config = dict(
    num_hidden_layers=14,
    hidden_size=192,
    n_experts=160,
    experts_per_token=4,
    d_expert=48,
    d_shared_expert=64,
    hidden_act='swiglu',
    moe_layers=[0, 1, 2, 3, 4, 5, 6, 7, 8, 9, 10, 11, 12, 13],
    router_score='sigmoid',
    normalize_top_k=True,
    routed_scale=2.5,
    balance_loss=0.0109,
    balance_bias=False,
    init_std_router=0.00692,
    lr_router=0.000808,
    num_attention_heads=3,
    num_key_value_heads=3,
    head_dim=64,
    vocab_size=27648,
    norm='rmsnorm',
    norm_place='pre',
    norm_eps=1e-05,
    positions='rope',
    rope_theta=10000.0,
    rope_fraction=1.0,
    qk_norm=False,
    attn_scale=0.125,
    tie_word_embeddings=True,
    parallel_block=False,
    extras=['capped logits'],
    init='uniform',
    init_std_qkv=0.0311,
    init_std_o=0.0,
    init_std_up=0.0311,
    init_std_down=0.0,
    optimizer='adam_atan2',
    learning_rate=0.00121,
    beta1=0.9,
    beta2=0.95,
    weight_decay=0.068,
    lr_head=0.00987,
    max_grad_norm=2.0,
    warmup_steps=296,
    schedule='cos',
    final_lr_fraction=0.03,
    batch_tokens=32768,
    max_seq_len=512,
    doc_mask=True,
    train_tokens=315300000,
    max_steps=9623,
    dataset='wikipedia_en',
)
Below are experts of layer 3 (counted from 0) of a mixture-of-experts language model. Rows are named router (the router's row for the expert), gate (a neuron's input weights, with its number), up (a neuron's input weights, with its number), down (a neuron's output weights, with its number) and show model dimensions 64-127. Each number is 128 + 24 x the weight over its row's rms, rounded and kept within 0 to 255.
After each expert's rows: "comes after" lists some tokens at least twice as common just before its tokens as in all text. This comes from a sample of Wikipedia text that the model never trained on. Tokens count by the router's weight.

# expert 37
router [ 70 151  92 134 132 163 145 163 108  86 159 114 133 124  85 138  97 105 143 108 136  77 116 129 123 119 150 106 172 128 109  95 124 136 169 103  90 147 108  89 144 135 138 162 124 132 119 143 170 118 140 125 108 112 154  99 127 154 129 126 122 123 110 111]
gate0 [121 132 126 127 132 136  71  98 123 155 143  81 164 106 127 177 119 121  99 144 148 115  81 160 151 115 130 162  73  98 150 133  96  89 131  83 122 131 121 102 123 123  95  91 165 118 128 118  93 171 161 112 149 120 164 167 102 116 150 145 125 131  96 149]
up0 [154 112 154 168 143 161 201 144 164  97 159 152 163 151 126 104 117  96 128 124 113 147 126 110  97 100 150 119 139 127 151  58 144 164 107  95 136 121 122 104 109 171 121 160 116 114 114 108 154 106 154 162 101 108  80 102 116 102 137 129 142  88 109  93]
down0 [129 116 172  82 114 148 103 101  98 160 137  95 126 119 138 135  95 135 113 164 138 127  99 168 146 166 145 114  80 120 147 128 120 112 148 134 134 125 144 106 155  81 119  96 139 142 147 157 140 147 131 156 134 153 167 130 102 147 149 109 141 127 124 130]
comes after: " | ", "; ", "| ", ") | ", ": ", " ("

# expert 139
router [ 94 117 138 164 120 156 155 152 101 110 144 127  98 101 120 147  90  83 143 100 103 141 168 129 124 114 117 138 146 156 121 122 131 152 126 167  90 143  97  99 155 171 143 136 149 132 156 125 153 106 129 110 142 110 158 101 136 162 125  81 134 116 123 120]
gate0 [154 173 125 117 141 130 167 136 154 164 110  94 155 129 125 156 126 163 120 167 120 127 126 135 158  97 156 124 156 145 111 142 105 123 165 123 137 111 123 145  77 119 124 133 104 176 123 124 127  94 148 142 154 123 117 168 125  95 155 143 143 127 118 131]
up0 [157 160 132 133 122 113 183 120 173 133 127 127 149 157 117 128 124 177 106 143 121 136 139 161 108 100 175 132 137 116 152 122 127 131  83 136 146 135 170 122 146  98 134 130  64 136 145 139  72  79 127 130 172  95  85 104 102 148 138 144  93 106 172 132]
down0 [122 172 114 102 117 128 160 138 170 143 112 157 152 143 139 153 123 157 132 113 124 134 116 112 127 105 146 121 147 106 143 129 141  84 149  93 127 108 133 100 150 130 112 157 115 140 140 144 106 108 152 160 137 115 101 103 116 128 160 146 173 130 122 130]
comes after: " | ", "| ", "1", "; ", ") | ", "2"

# expert 21
router [131 104 112 133 118 128  89 104 133 156 143 104 126 114 134 122 137 138 144 144 127  98 138 109 117 107 148 118 147  94  93 155 145 142 140 110 130 142 115 138 133 154 115 119 148 148 144  90 114 146 111 121 144 135 150 129 133 179 196  87 122 156 124 155]
gate0 [186 163 120 130 120 116 148 107 122 167 145 188 125 152 113 125 118  99 127 133 112 134 138 141 109 130 116 144 115 127 132  94 123 113 123 129 137 126 102 116  93 137 130 120 114 147 129  85 159 104 121 146 111 148 110 130 115 152 112 189 117 149 194 121]
up0 [128 131 126 168 117 124 165 132 108 135 132 132 131 111 110 176 132  97 142 131 127 129 134 147 116 138 154 151  88 142 132 127 113 124 146 124 134 132 118  94 132 150 139 153  82 116 117 111 151 129 165 135 122 110 173 169 104 120 115 199  96 142 133 102]
down0 [135 191 122 157  76 103 103 137 142 117 167 143 113 103 112 104 134 128 121 129 164 123 139 119  82  96  96 116 142 137 151 121 130 167 126 105 144 117 127 133 131 108 107 128 142 100 119 140 121 139 144 124 139 132 143 138 178 163 142 134  59 127 127 135]
comes after: " |", ")", " |  |", " |  |  |", "==", "% |"

# expert 102
router [ 78 105  78 122 131 152 138 119 119 127 146 122 113 121 149 134 155 127 146 126 120  80 138 104 109 148 145 137 117 107  85 128 145 160 180 103  89 136 115  94 134 194 159  98 172 127 154 129 134 125 144 137 113 133 138 166 159 124 181 100 109 129 134 118]
gate0 [119 116 140 143 124 117 152 137  99  82 148 119 159 118 131 158 131 181 166  87 100 110  97 117 129 154 183 105  73 118 118  98 139 126 179 136  97 111 143 138  72 155 162 174 135 122 133 118 140 107 147 119 121  85 121 131 134  74 136 172  98 154  88 104]
up0 [138 101 141 104  93  91 148 128 120 152 102 107 137 149 107  83 138 119  89 149 163 135 172 127 123 122  87 122 135 144 127 154 120 110 120  95 115 118 122 126 136 123 104  93 132 135 123 141  93 130 100 129 147 148 135 119 133 180 143 123 159  96 137 124]
down0 [127 131 135 137 137 130 114 112 148 108 127 144 124 153 105 138  79 106 152 111 120 123 100 118 143 163 141 115 108 123 124 115 122 154 120 105 104 122 160  86 131 173 160 133 112 130 122 139  83 112  93  88 143 106  89 141 128 133 140 124 158 152 128 101]
comes after: " |", "\n", ")", " |  |", "% |", " |  |  |"

# expert 46
router [148 112 118 114 101 101 165 107 150  58 118 165 119 124 194 128 161 160  99 175 157 147 151 141 148 156 132 140 127 102 132 139 134 161 114 130 139 102 144 139 105 102  79 145 135 105 125 125 109 118 104 113  91 107 119 113 110 103  62 125 132 104 124 114]
gate0 [137 156 142 135 135 181  80 122 153 132 111 119 104 131 119 120 116 169 122 158 124 150 139 149 154 150 124 101 119  82 142 144 132 135 148 139 168 140 205 119 160 107 122 131 126 132  96 164 137  85 122  98 137  86 120 128 156 155 158 108  97 179 111 123]
up0 [117  90 157 135  95 137 121 115 154 121 141 116 152 130 109 141 123 109  78 141 120 148 155 142 155 120 127 124 111 124 110 160 148 123 175 101 131 120 131 128 179 120 124  89 122 103 135 132 118 169 116 158 155 108 121 152 123 105 101 123 107 127  88 180]
down0 [ 90 117 117 133 119 129 152  98 111 149 111 108 108 170 122 112 102 137  85 127 116 110 116  89 137 117 159 132 142 130 130 149 156 135 131 124 129 101 128 154 121 121 101 119 123  63 171 181 144 103 120 125 109 124 177 143 127 124 146 137 126 136 137 111]
comes after: " |", ".", ")", " =", "==", "==="

# expert 88
router [137 113 133 116 128  95 159 135 180 117 144 123 173 119 126 124 130 110 134 147 145 156 144 178 130  83 127 114 157 107 148 142 111 143 138 165 113 102 117 126 116 111 114 117 128 124 147 132 135 145 132  97 125 135 161 135 121  95 119 140 151 144 146 120]
gate0 [148 145 157 131 144 139 151 135  94 102 139 126  89 102  87 156 125 129 127  89 114 119 129 125 127 104 137 103 138 208 134 109 115 140 162  92 184 104 140 133 128  89 113 125 105 119 158 121 121 118 146 111 129 122  89 129 100 131 146  80 117 143 124 156]
up0 [109 137 107  93 128 115 125 119 173 124 113 120 115 127 147  91 151 160 161 157 157 126 100 175 150 158 101 110 107  84 138 106 119 150 136 156 106 158 164 128  83 126 124 128 140 101 131 140 102 155 121 153 132 113 133 135 161 143 129 144 136 120 129 135]
down0 [171 121 147 106 101 101 142 105 145 123 127 160 143 169 121 148 126 128 146 172 137 153  96 118 138 128 124 180 113 102  82 139 142 112  77 134 128 142 161 146 136 148 119 148 134 154 133 123 174 156 144 138 153 126 135 140 104 155 142 101 146 114  81 119]
comes after: "\n\n", "\n", " Shin", "- S", " was", " then"

# expert 65
router [157 137 100 118 115 110 164 128 155 170 126 152 157 133 142 137 131 116 168 138 133 130 117 149 166 137 176 165 168 112 107 123 137 129 154 169 132 184 106 138 132 131 108 134  79 115 105 160 107 111 165  85 107 124 118 106  74  98 107 117 139 112 193 110]
gate0 [151 118 125 127 102 165 126 118 172 150 118 184 150 128 113 141  94 128 169 118 146 155 110 137  97 182 118 116 173  97 118 132 130 152 119 117  88 123 136 159 129  93 120 102  95 126 131 159 135 112 121 137  91  70 104 106 156 119 118 142 141 110 148 126]
up0 [123 135 120 130 126 152 120 134 140 129 120 170 161 129  86 120 127  90 160  92 160  94 107 145 101 150 123 162 161 106 147 104 129 139 121 116  99 103 105 132 103 116 133  95 101  86 103 153 157  78 124 134 134 126 124 145  94 142 121 152 153 119 133 147]
down0 [153 134 162 128  80 144 159 136 151 147 119 121 143 135 156 120 106 171  76 101 184 113  84 178 123 128 119 134 123 144 154 129 126 178 117 113 101 100 142 147 126 126 113 136 140 125 119 137  98  83 100 135  91 123 145 154 101 173 132 121 126 128 143 102]
comes after: "\n\n", "0", "4", "3", "5", "6"

# expert 4
router [ 83 123  83 118 182 136 128 119 125 127 153 112 112 133 141 110 163 128 147 144  77  95 132 107 122 141 104 123 116  85  97 136 173 174 139 108 129 101 129  93 138 166 146 120 160 124 138 131 123 153 163  98 134 150 165 126 155 112 188 109 142 146 153 131]
gate0 [149 143  95 130 137 151 119 132 157 119 117  90 103 145 119 122 120 132 162 145 109 152 151 144 150 128 175 149  84 109 132 118  86 112 126 104 174 139 102 119 117 113 100 139 132 102  80 129 106  98 166  94  99 139 134 155 111 149 136 108 135 125 111 120]
up0 [ 99 157 152  79 124 118 124 119 114 148 117 126 142 163 164 118 152 133 128 137 145 137  98 104 139  85 153 132 186 111 132 127 140 148 107 126 116  97 157 128 123 125 147 153 148 117 135  88 130 134  94 157 161 192  99  86 151 169 118 130 168 111  62 162]
down0 [130  74 159  96 108 132 111 135  75 127 136 175 169 142 138 132 154 153 126 129 140  86 116 121 129  94  93 159 183 110  97 104 120 150 175 120 126 131 126 135 119 104 151 170 165 148 158 114  86 141 126 146 175 136 122 127 165 128 138 146 143 139 104 138]
comes after: " |", ".", " |  |", ")", " =", " |  |  |"

# expert 141
router [148 123 125 130 129  96 124  70 141 124 130 122 165 123 142 104 100 111 152 138 161 113 136 108  81 160 120 142 103 127 117  95 116 154 152  92 151 118 110 195 138 104 121 143 178 103  94 101 152 107 107  94 136 101 125 146 152  84 101 180 145 106 153 142]
gate0 [112  95 144 160  93 134 127 145 147 134 112 106  99 107 136  99 131 104 116 148 100 131 171 135  78 112 122 122 170 126 133 114 133  97 107 111 127 133  95 120 131 142 110 141 104  95 160 155 113 118 121 115 128  90 125 137 160 138 129  93 149  81 136  92]
up0 [133 141  97  94 156  99 129 106 120  92 163 131 142 136 139 143 147 150 139 134 147 139 110 150 163 143 133 134  98 156 121 158 126 155 146 137 141 105 155 138 114 124 144 107 144 180 113  89 155 144 116 138 119 162 164 125 100 111 119 121  92 175 143 166]
down0 [139 125 105 163 126 149 138 123  99 110 127  95 124 125 146 139 150 118 103 126 127 130  90 143 154 113 104 138  56 136 100 128 113 136 130  86 103 119 101 103 110 106 150 117 137 101 132 146 143 171 116 110 120 141 136 173 141 109 147 170 143 137 134 138]
comes after: "\n", "8", "\n\n", " No.", "wood", "ی"

# expert 39
router [108 125 120  91 123 118 129 149 151 123 130 155 150 132 163 137 160 149  95 112 176 137 150 122 133 144 112 117 141 172 138 144 128 120 131 137 122 139 143 130 127 151 121 137 115 120 108 115 112 132 105 126 123 120 149 115  88 100 101 128 126 133 131  93]
gate0 [149 137 140 106 137 157 142 105 140 139 129  93  93 135  81 118 120  98 138 129 128 129 100 140 123 136 103 117  99 178 164  66 116  90 115 114 102 102 133 124 146 159 108 135 101  95 147 155 142 129 117 159 174  72 169 135 118 124 133 118 146  86 132 135]
up0 [172 124 141 123 115 113 146 168  90  99 160 117  94 115 101 118 126 140 140 125 157 129 131 112  90 136 115 157 140 137 134 104 180 157 100  71 102 140 118 140 102 188 104 136 130 113 157 121 137 168 138 117 106 112 138 104 137 182 112 139 134 128 111  94]
down0 [129 121 142 134 136 138 132 111  88 143  92 124 150 109  75 119 144 105  82 101 105 149 164 139 170 145 140 113 100 159 146 143 157 109 128 149 147 134 125 122 128 105 128 144 105 133 133 135 164  87 149 138 143 124 125  50  95 154 116  93 127  78 131 157]
comes after: "–", ", ", "-", " in ", " to ", " January "

# expert 85
router [115 116 126 113 184 106 180  79 123 134 169 119 121 108 152 150 105 115 111 131 146 114 122 159 137 121  93 107 120 138 130  89 102 162 128 134 101 103 128 128 134 122 109 147 144 108  88 115 109 143 133 124 128 119 128 139 143 129 126 149 111 124 143 165]
gate0 [106 118 160  89  96 112  94 134 137 166 111  94 124 155 143 121  84 102 132 124 114 145  97 103 138 148 165 138 146 132 104 148 132 155 109 153 125 147 135 143 141 143 156 113  93 129 117 128 109 128 113 138 162 130  64  93 104 122 123 106 150 138 133 141]
up0 [126 147 123 166 156  95 140 125 160 112  96 112 138 131 121 138 173 165 125 130 135 144  83 167  74 145 130 146 137 157 119 142 117 128 125 125 121 127 108 166 189 143 127 164 113 131 141 154 123 168 146 188  99 132 107 159 153 173 162  83 136 115 152  93]
down0 [114 109 126 102  98 167 167 138 111 125  82 143 112 131 114 119 115 123 121 118 179  54 117 132 164 132 154 130 135 145 108 112 103  79 108 104 106 100 161 145 163 150 122 138 139 171 116  94 119 132 144 111 130 109  83  95 127 123 149 160 126 168 129 105]
comes after: "| ", "\n", "- ", " w", "978", "E"